Below are experts of layer 3 (counted from 0) of a mixture-of-experts language model. Rows are named down (a neuron's output weights, with its number) and show model dimensions 0-63. Each number is 500 + 25 x the weight over its row's rms, rounded and kept within 0 to 999. Numbers have three digits each.
Before each expert's rows: "raises" lists some tokens whose logits its average output raises strongly, later layers aside. This comes from a sample of Wikipedia text that the model never trained on.

# expert 14
raises: "-", " (", ",", " –", "ist"
down0:492466510500500496478461525540485492502499522479515482492482525496529527520537500489445480527485519510530509481503513490481511521527461453501529489518523451479495508505496511516481542506496527
down1:500506504520495471521476475541469479474459491508490505480428490480491495509524494488456515532549434501492501500467498470485507474500462459492502480481454537525490506479529500556506499518509551
down2:475514485460526571472495521454526518469496505520507465466491501571501502518522506493504501511521502501491473479505480512506467535497455473507464467501485494490511519529440511538503552471523497
down3:474485491503504513532479492498558487487470497517496500484459484509533513461515551560497505505521507533504477498530499555481503508504454499526548528486517448486449491468535502469552474487515535
down4:518506480467522489496475481461427484514502486473498550539430506503446496461515511490512500525512480540483475479499499492515463484526488466484531501430456542506509515525537489484476476519516515

# expert 11
raises: "-", ",", " and", ".", " (", "'s"
down0:476503463523491492551489495507499533489541472515483509530475531519518483483505510470482501513509482468504486537559480455533510437449523461486483463493525499451423536478508508512480500479488509
down1:472484520461497481469551523475510528562545485518493503515510497506482503508487534478490518479451542490492522507489490533517549520515475523470526533463493521488499456426566508475476498486516529
down2:502503502516517500536479524459458501513503491478468506483514441482502518500508510515466482494536518487474484550506565497517471511474522497488514505449515506537487497413509524510504506510506512
down3:500464496452518536539519485506480474499474511501483508520482520527466511493517508516471463514481510475458494494510497447502488528545521515497523531445485575486508528499483480527488450480516539
down4:529526476498544442493519483481508467470479478473505500512491474535525486482536508533502502503493510505496497466499487534498515490533471515518509495492537494489537500486454447526490525522535514

# expert 3
raises: "-", ".", ",", "'s", "is", "er"
down0:487487531527514450445520466552531469480489519475539483524486485538489493493519566494515480474497505486497498476506532483510525529498551483496483499502492522490493479451518510486509565465495502
down1:494485450473550513480492530468535517493487528428495507507466522535471496519514529496549506524509516507531431502488436496469486491525493464469494501488469483503516474451455494524465510500517472
down2:505457516518479489463486474465537535483503507508493518507518512484525484498526486511507477478544471500495499463498488509519527536439481522503513487527515528492560472467545513445482500517470532
down3:486512473495486518522494503467495516533521507522463496512493484503518493494524494522532476473514483522525492563521508538492521522512509485491502503484509536524502469498464498461538492514497557
down4:489505519501518513537509485490479473573499457518541527534482482496489483452495550519481515560483515492483473513493491532486496507527488506538502521498475499501504458475501469515524538473480481

# expert 5
raises: ",", ".", " and", " (", "-", " in"
down0:452468498502496487516439486470516514549548510510514511458495496480483497505482480491458539501509531486499486495527497506546494512483430513569478490461451496521519534534507491537513470503489516
down1:497494478503501493538522484534464504479509545555549477485490517487525454496517504486499499517497498510537479535468514548506540533534550511515464479468501487522487453534499478533537526508481526
down2:489429473469500465494492529509498494506485486472528482498477484485475511517509537503502507507531520513488470541462481500446501460479485506515473517508492504501490471495478495498565510479490505
down3:537484506490520499530498532522505519495458503491480482503477488495521519498462526466501492527509490510534518570459547488470521503463481479466532497537498467489499520463524511490506480499515509
down4:508495476519554500492509454484490531503495508482528496477488503541501506472484523433533541471476510469454490520499542471491520521492499497518492446494475531489523437484505507463483538501500489

# expert 0
raises: "-", ".", ",", "s", " and", " ("
down0:500473532498476507494504527491462532509516507560489513497481461546494499473545501470518500473501510480460470479512481506513518524519522497527467526489475542482528496550509459509529482450466506
down1:486495513505504498483464531520515485504526457489519494500480526503443535532444497491487483580537509541511456505484472504474464515452502515485489489494496519525534493525495477534497477482547451
down2:475529486501499493524490558491539508508554485509497469454541510518481465535488547472483523464511470536471525459488510472514499486454506559525536501499449506476512468457493438542520479453471511
down3:509523524516499508524488481453510498492500498549491493501529518489481499492484566510512443538511523466510531519588458522479512521506544531526536497462484495502509500518529494497474452490526535
down4:496531517463516455538468517499463515534483483482516484492524446503476505544496492477489492479483528492481528473499473534504482484463502503452509467513493477477500502496432531499474452481497478

# expert 8
raises: "\n", " In", "1", "5"
down0:506505501513486520444508496518538509474498482508499470539528492443501511512521458481538499516502479508467507506504496485526509464523492461530475547486492502475504443517488535484488524498513466
down1:513523534519468453531521531570513497464505531523526506469487483496540493476501541497535533503483503525542493481437499494486498506456482509489537492510504550509463496499522488496488539539517504
down2:471533511458525466484463482430493458559512493494508489515512486521498503505537488475487499510516515479452510504458496490508538471552495508522484492563507490499510490528520488502512492457514480
down3:474505507539528522505532502544524505473479511485491495450500540501494497458526521490521478527504461472505499511505517460529491501490491497444521492476507492498499510511543510532540453536518504
down4:519494507530514514482463440491466495530531459508478510485496482525487484511493571481519498476514531498521494505516490523515496519496507543506497531531482506508539442572513541510521498495485507

# expert 12
raises: ",", " and", " (", ".", "-", "'s"
down0:487498539431475493516509470482480526497496469526466500458493492520517515521511470498485502513497451455476444498462531503508476510468515509477518479503540494509506526492497506502511473502503558
down1:474513485508534507518534501497484491534500501481509502456506533519496472487467493527460530511521464479542488475485512529491489518505456505466483502509545463487467498535474479538520508504496491
down2:531503504466513468483490524476499491500463551422463461520508515484517490460457480470451470510516517504469494546475503525509479487506536474478521465502484513545498510451509482497484460528498502
down3:500458460525509511482493509480498476489497506482518496536511464481515530473495524474515505514501499500498516504525512508470455473532469483502508540475509484528492493462456483512503448523510520
down4:534544492510502468510451518530504510509541509477462504484501499488492508510565518486491527479492461532498547496532458491488551543518510537518511484517503523523506532517511493501533509492506490

# expert 9
raises: "\n", " and", " was", " in"
down0:521509526497505524492534487494518514488508516509484480447468475488512494504513519492496513493547449469445460528497499445536508515512521511536460497494472508523503485477538522525501555529472518
down1:514495468495531542522488476525481504505523501495513493514493524456496432450505496480483499505491468484496498517533501483438443442476480491480470515537517514520547509482459495553547516515520492
down2:491490522499509487523526467518502474491506542551500499521483514485514509514536493473483521478475500492457489473511483501497494548466516554531513487497501515532518533486491499536487459548500521
down3:482497507492496488488520496487491521492514487518519468497511494570515549456516501517468506538527491530495533482527479484510493475459530497523464537489498508484527508492505507471527504499500517
down4:480496500515517511516509517511482454513541543520522517457478520463505513502538493517499543499487483516522495465554488494518529527474515505530489521533512486512507482463486491519485495485530484

# expert 7
raises: "-", ",", " and", ".", " |", " ("
down0:482526491479546500479499494518481543479511505504484500495520464482531526503512521525500501537463496512509496500495512492526493487441559500484530543500526557488509489523486492485549440496477465
down1:492441504517520521447521507489486560470504519484483507511499526497532548507501467520443510509523530522503512510473527485511506525505525531492495485516526530548472522489485481432445509527516507
down2:508514490522480481501509473502526477500458529477517548457483536502501504485442537492516487481469515485492524553478494514506499515515507451477480474498498494461527526494475488512470455494472490
down3:488499507524481480502501501492506482493525538450484475496532490506498465500549511471515513497486529512552519494518514457548506484494527465499521529481475517502516482516548506450527509488517482
down4:541486469498512516511495486490476504490520509540478482528518500493468475512488496492504494461506451572542476517574499496506530525540481471507511493501499471514496535461504473481497485512475529

# expert 6
raises: ",", ".", "-", "\n", " (", "–"
down0:464494470491475524497498512529478504519524531505504537503498558483481520501447529514500527524521490490511521545481487513502476492467490501460540488464497521496533500485465498475484463574524507
down1:531537483522500510493515467431515514471528487542493497565478546519491473533506461498484523479478473516495503512498499513519522471518501470497502523536537464530480471497544541524489515533435479
down2:521506479494425486484522501524534464467529486473521497536511520503515511489505517507487464515521493542513527510517479525476491529495516461492464520535497486526451492499472503487444517514541500
down3:492481502503452512464456515455521466505523546470559499524523494479504532524487505533528491493448473527479524510477510479497527535535478466523501541510488486506508468478542500454522488487549492
down4:464478478503499521504509493499488492486523528503457494456548496459525550549471483489564481497542494511464448518442544517468460470528482498522480489510510482511478491487507504461520495520516542

# expert 4
raises: ",", " and", " (", "-", "'s", " in"
down0:484498506518551516481475511512546498434524488458487495507474509453488495517507518505493478520506495479509510527554490505513482501534517499500500478498519505509488500484524513531513461522519499
down1:524509505517543503468506475469519555481452495535464507480519483489546519475495562488498503474449486510474481557504538488496564488480538517517482483538507510499487490504499515493521528469460502
down2:500531482479507532523512492494506491480473552462527510512446499470488487486501490473476512512485518472463561495513493562501503470485507484541503504509496474493499449503498529505515511490481536
down3:514490505471469480489523534480471511525532498495476454480528516508528512468498526513494450480420496481471465503549549480489491494509510519523482508486506498487515473415455494490508501484479459
down4:427477488509497537485498473481461480481501485528492472499511496525492503508513513516500462551509490507517484524491473463495452467498511483462515490508515503510456501508524513537520491494499472

# expert 13
raises: "000", " which", " who", "500", " whose", "400"
down0:447510521501462539486494530522526559518496512480539506517470501475534480482522479522474501510482481521508509450462537462509473518481527529509482485515453454524487484504487497549496489529493536
down1:494503552487467504532512474530548469496487480505502463494484512486458480475495483507482518458481474529488490512514484489533492476456498504466485514507508492536530518492488425483491519496480543
down2:512487542468525469472463502469520486546490489506522492505550522466455506533456490489507525498523484522519503450484488502528507477521515500479502497466526458471553467472498494506485516492490480
down3:459486518482490562479446527502519514531478504517465497475511541480478536500491482540512501487514465481469521543517464481458442508496490474468542509510511462574509475543511470489479481544486489
down4:545504490479512524505512460479481474469469470529480504464487479494478485507526491484541516461485497498506505457483480476441483501517469493498504484528529442508476506496463546529525479561528481

# expert 1
raises: ",", "-", " (", ".", " and", " to"
down0:507484537517497543481522513493524523497461482507508509483496463510538491472491479474510532471518503484474463500533504480474490499510526506506509505505513520535478465487496506518523502550499474
down1:519535531508493475452468488533489482500478487557494531498486537479552502520505494477511481499501505469478472526442533499491489508480502486500497452516488493494517514528477479501493443502513522
down2:452458498464454520474494506510470564555459472497509476494511474466546515494558508485526515538522497522514498511485585514511496551469522482471497474532490499515509492506464466494491461570507502
down3:560477513486437479484552487505526518490529485540484525476526475502500470484551487477512517443468500468527513518533498483532483497521543503483495523492476466540515494508514499503514502491501498
down4:489491461454471487454504526536500491477511471499512477503470516556511507484497484520479500492507505544484466506495517485498482543504488480460508504501487534480443493491524487488498458452483481

# expert 15
raises: " a", " the", " an", " to", " its", " by"
down0:524518547499483494528497550466470501492497499506466510486534536539493521479505488492517504507518486481485492525494487468505498511563513485488491549486516448481483500509540517511545466503486475
down1:480475491489496529470535489471539525487466481516535486503469524498527476534538508497497515511507489480484508505493455519502531517496495566536479475489498496509455500485476495507518488485490511
down2:490491484450462532466473486510479524520522504522530514457503500489483481535510456495503423504511456519551490529459513488476504453476462486481474498482487515552495462469504500516505468526484471
down3:463493506537501491496507509533465538520501539460495489465492497526522558508532489542465519463511438497510469537491531498521501499477501469466531511520482493506486514500478514533508522497502485
down4:458528546496491496476500464512509490507471519521468497482476502465510496490506507547459542518517489473478525462541506481481520481514476521459509495509496518523514518516554532507504500522524514